{"n_experts": 64, "router_score": "sigmoid", "routed_scale": 1.0, "router_noise": 0.1, "lr_router": 0.000862, "norm_place": "pre", "rope_theta": 10000.0, "qk_norm": false, "attn_scale": 0.102, "parallel_block": true, "init_std_qkv": 0.0361, "beta1": 0.93, "max_grad_norm": 1.0, "max_seq_len": 256, "train_tokens": 746900000}
Below are experts of layer 9 (counted from 0) of a mixture-of-experts language model. Rows are named up (a neuron's input weights, with its number) and show model dimensions 0-191. Each number is 128 + 24 x the weight over its row's rms, rounded and kept within 0 to 255. Numbers have three digits each.
Before each expert's rows: "comes after" lists some tokens at least twice as common just before its tokens as in all text. This comes from a sample of Wikipedia text that the model never trained on. Tokens count by the router's weight.

# expert 0
comes after: ",", " of", " in", " |", " the", " at"
up0:170115105146168125146149111151110105138111113126114131137080149126159119160087144143118114083122114117109127143152135135162141110147147157136140112140109164142113121155100166137145165102134108112114147101110125169143172161127119149113093146141148130112094093165139126115116127118135139123174092119107137130159141100075132126122116183118112152128146134131120103100142143113059161140162123087103126106108165116112160114130135078126129110130094121139148133144126157085190164168100128141144123180109130125133128119103167143074123107088139085088104119145152132131090153131145091172

# expert 11
comes after: "\n", "ba", " All", " cl", "ur", " Ca"
up0:103131130145116118136106145123090162104136166158091120126121142140113130118138071101143105105118101121120120151109132145142131111106133131151130117105107109210135128132129165111158086161170132161149136138124125055109134111141172142164137086089114138066133126126110178128096139142124140133106134147153137128108138148139145105100139135137128147094067139165118118105135159117098087112114062131143158120139075117082126112160140144138132132141128152111105135136132124145129156158165127113142109185156133135147097128206115140145137124114101149156113113125104101112143127123172123143

# expert 42
comes after: " |", "%", ".", "2", "4", "5"
up0:137135081111126124134096130156133118097157150117113134141140156147097118140092124130147083100132068125109128088112135149103107113103164123080134176165132161165116139105121162127137173136165142108122151137120135144136133136124158146117115167123097136131097135115122161148137128112131072116203118156133143121130086109135115141120082155111132138116074160130181139121121112133143102108167090083147142141150113112116107108165133113113107122093091116138162106045141135135142122118127134114123174143131127116185131127151106127167134161130150117104078147143140148119099094127113128118

# expert 12
comes after: " |", " the", " a", " and", " was", " to"
up0:173147137144154104168107172162104114103119136121131151134161124141082135114158149133120167161125129148110126146148162107080136150145143131132152136117112154076103170092147138088073158143148180155159134084119120122131132139138115105127135082129154142142142111099133132116080125156092093078151100122132107141133126150152128134132157137123145130105126102124101163145121104115139119108116137109145163122097098131150124150175108134090122118153127129110118124149145178110182127099114109136148143116127069075146114081141152179163146132158128105127088098095156137087141120114110123123

# expert 53
comes after: " The", " the", " Best", " \"", "-", " a"
up0:144127130091192116099129134139143107124153113125156145116165092113095135113155123064111120164173146128114087145133167135148128105120128164121145139069117089123116130152137116138124147056164158137159091117082156128144151148100132120126181116111167127139105152169142117121102136178105115072126130154133132096145119092116157167130137119123156099104139114116113109134118105099138113128150114134178174110143111091120101180109135089161142148115163155153152172152089136083139130122133105112131147124106104147106118145137160140120123121116125129120119131145127143110115104154100143157

# expert 36
comes after: ".", " 1", ",", " 3", " 2", "′"
up0:157130157144121098117152117124129155125131126089143154144134141116122126148132169117151151079137142118147071125126118116103118124079133139123151111161147118112117115159122085147149119120145150112151137137113175135111124166142101138079123135110105147118104083135137098134175159133182100063090165141105064180132164129118091149076123138118125121114161143130136174140096114135164155096126114147140087092150097135138131126120139175118134123169148136103110127146127109111124140101124116109098105084177133076098127130138193125107130092134169123110141131146145132130126103120128126105

# expert 40
comes after: "\n", " |", ".", ")", "==", "---|---|---|---|"
up0:125125138104119123104138103143163138115098120134150113108141171120113110139196146147132148135148126081107081178111136165127170076101172115176126106137083104108169173127084089117149121142150113131113129111121127094086136077111132105087134144152171129121155117146122177092151120114155136114134123155153113144123158166142138137143134155123112141135145145132118133118095197125134114138124157099115119147152088110156091126090113159149138158120130137099150112125126111159105117093157072103171095137116114125130090093125104163093130121175125121118131121100138115124119121143120139128

# expert 44
comes after: " re", " ", " de", " in", " con", " Re"
up0:126102099145164115087128119131137134099140155125130165161101177144186152164161122128132125142090111086112134090133154094139082104141160129101106155134131096134122163151160094133133115127096141124106102150099128103135167095170170168108103095127154124120164172089088109115138079121168098126133095107161159144113124079172130122107146125124168085137073127139126152119104145116106136154108130114129097079146146125115148149151126126113098130123122154150133110117130123139117138135135127098131146109149090100120126111181124112127150101136169095136106080109139143138126150136148142161

# expert 31
comes after: " the", " The", "The", " 19", " this", " bo"
up0:135135133166118150082153144124078140151125166115087103080111123104094138120158130154140064131161146148111123082132122132141132157129118128150101196133154125156116156110098100147112158122108138148169127087106095158140100128100126114126110142140111162109122176136138143178153098098143122134134097124154124113127144126148155127145120153110135127107079147108122136098150118113159121159107169127106137112101130169152105060141098139139163107161142118138110137136103125109131133111139127135173140167134112115119109139132073145114098063120147122112127130107120130171169136127105072135

# expert 55
comes after: "\n", ")", "%", " 1", "|", " 0"
up0:152156175150160110130118132194146130148125143105135159129123134166149145085117114161104111165112120124144089134128129140127117157113094130148139150108140112147167116125128109130129114141177085100134155153113076120074123140166138110134129095112124117085089126138120137147126152169124102141134086121160150137117137117147126132122083176095151121098139134111108153087098121112126087087102151125119134109126145134128159126142147100114122128109141124141184168128107104138150165110165118129164097051120148112115110133149105150131144114173094112081141105095120158168135108108118079111

# expert 48
comes after: " was", " is", " were", " be", " are", " been"
up0:152099143162189171166124132144117117131094129132107159099128148136120111136139157125084102139106146116121113155158128139142085157087121133131105104142180159132150099142159131149100148126137103132128170128156087099101167106141142130146141131145131124136136116138102171121149109169133143138100171145084138113176125107113063119094104127142103091116149145098107167146100082102119156110130164128102112090154113158086144124115141130162138121130140075118140123135143081131092142104152116158100098150152114118118119086140120167118114093125127141120130149157105129138090158143184148119

# expert 15
comes after: "s", " ex", " (", "al", " S", " Ex"
up0:130102126108106165077112108151109104124124095108158144126114149134105164139164111145116071091105149116118128186104125101146132173163109147135135155145120168109130121137097129101104168061141130086130145127133117154118150130088136108154094157102093134116150142150140148131126129148090134127173131184098110144173148120153172185126164189133139122141101162134077133130138107133107138126109106127151149159119163131115130166107135097121158146126130169113124133132116126104075121118140129091134113157120100118116128141113119118140140068143120081089140120141107129148148132129153101122

# expert 51
comes after: "\n", "ation", " University", "ment", " Order", " Born"
up0:126119146140180102134135145131110107131149145094165143116134104135161090168134153159122138105071149125111166111139117112149155080138115139107138167122064130136148126130097175125117120127118094085157099133099151115102192124113158152137127152089132098165096172158099121138116163144135149129140097092137147149179070153096143089156139159153106119123166123133191115124108107125127102134102116117092110163126138121130149166134113111141103170108121079091096141121127104113138162118102143103088111129130141170146111112123144123111127155119100102118130136133145141129126158134126110140

# expert 56
comes after: " |", ":", ",", "-", " by", " of"
up0:165104135133121112116144084094151170142114124142116144121115154134080121103118095095125135150150140114092156109120125128135156152128156193135075079118088115128183137143103147106103146138122163110141168134133114162126132107126112117114103122085118182139132139133151088145159118144146131171115162118130120121135135117138160148116130154099149140128129134132132066129148149101087139115143118120148141114096077134103146143128137130187146089116102139173118105113111103118111143131123137084184176205148154112141108117152149141153099099132137100116153122122106130141171136148114105106

# expert 25
comes after: ".", "s", "\n", " =", "\"", "==="
up0:138098120160115098118176148096124126114138166124130180143104151083139134136101091122091091199108128168125113136122118142146132119108121126121112129141103095107088138122106137101110104122155100129130104110157131129151132171119109122135141124165122117107147131120121127148123116156130144157143156173153174113140119103130117142152131122130096126139133097161095122120119147084111113154107174134129115184109093143118139153081139148146157116111098130220197109140096097134104111121124122089157149133154154132144132157112102115162110157159092134124119111109125127157108132078120164094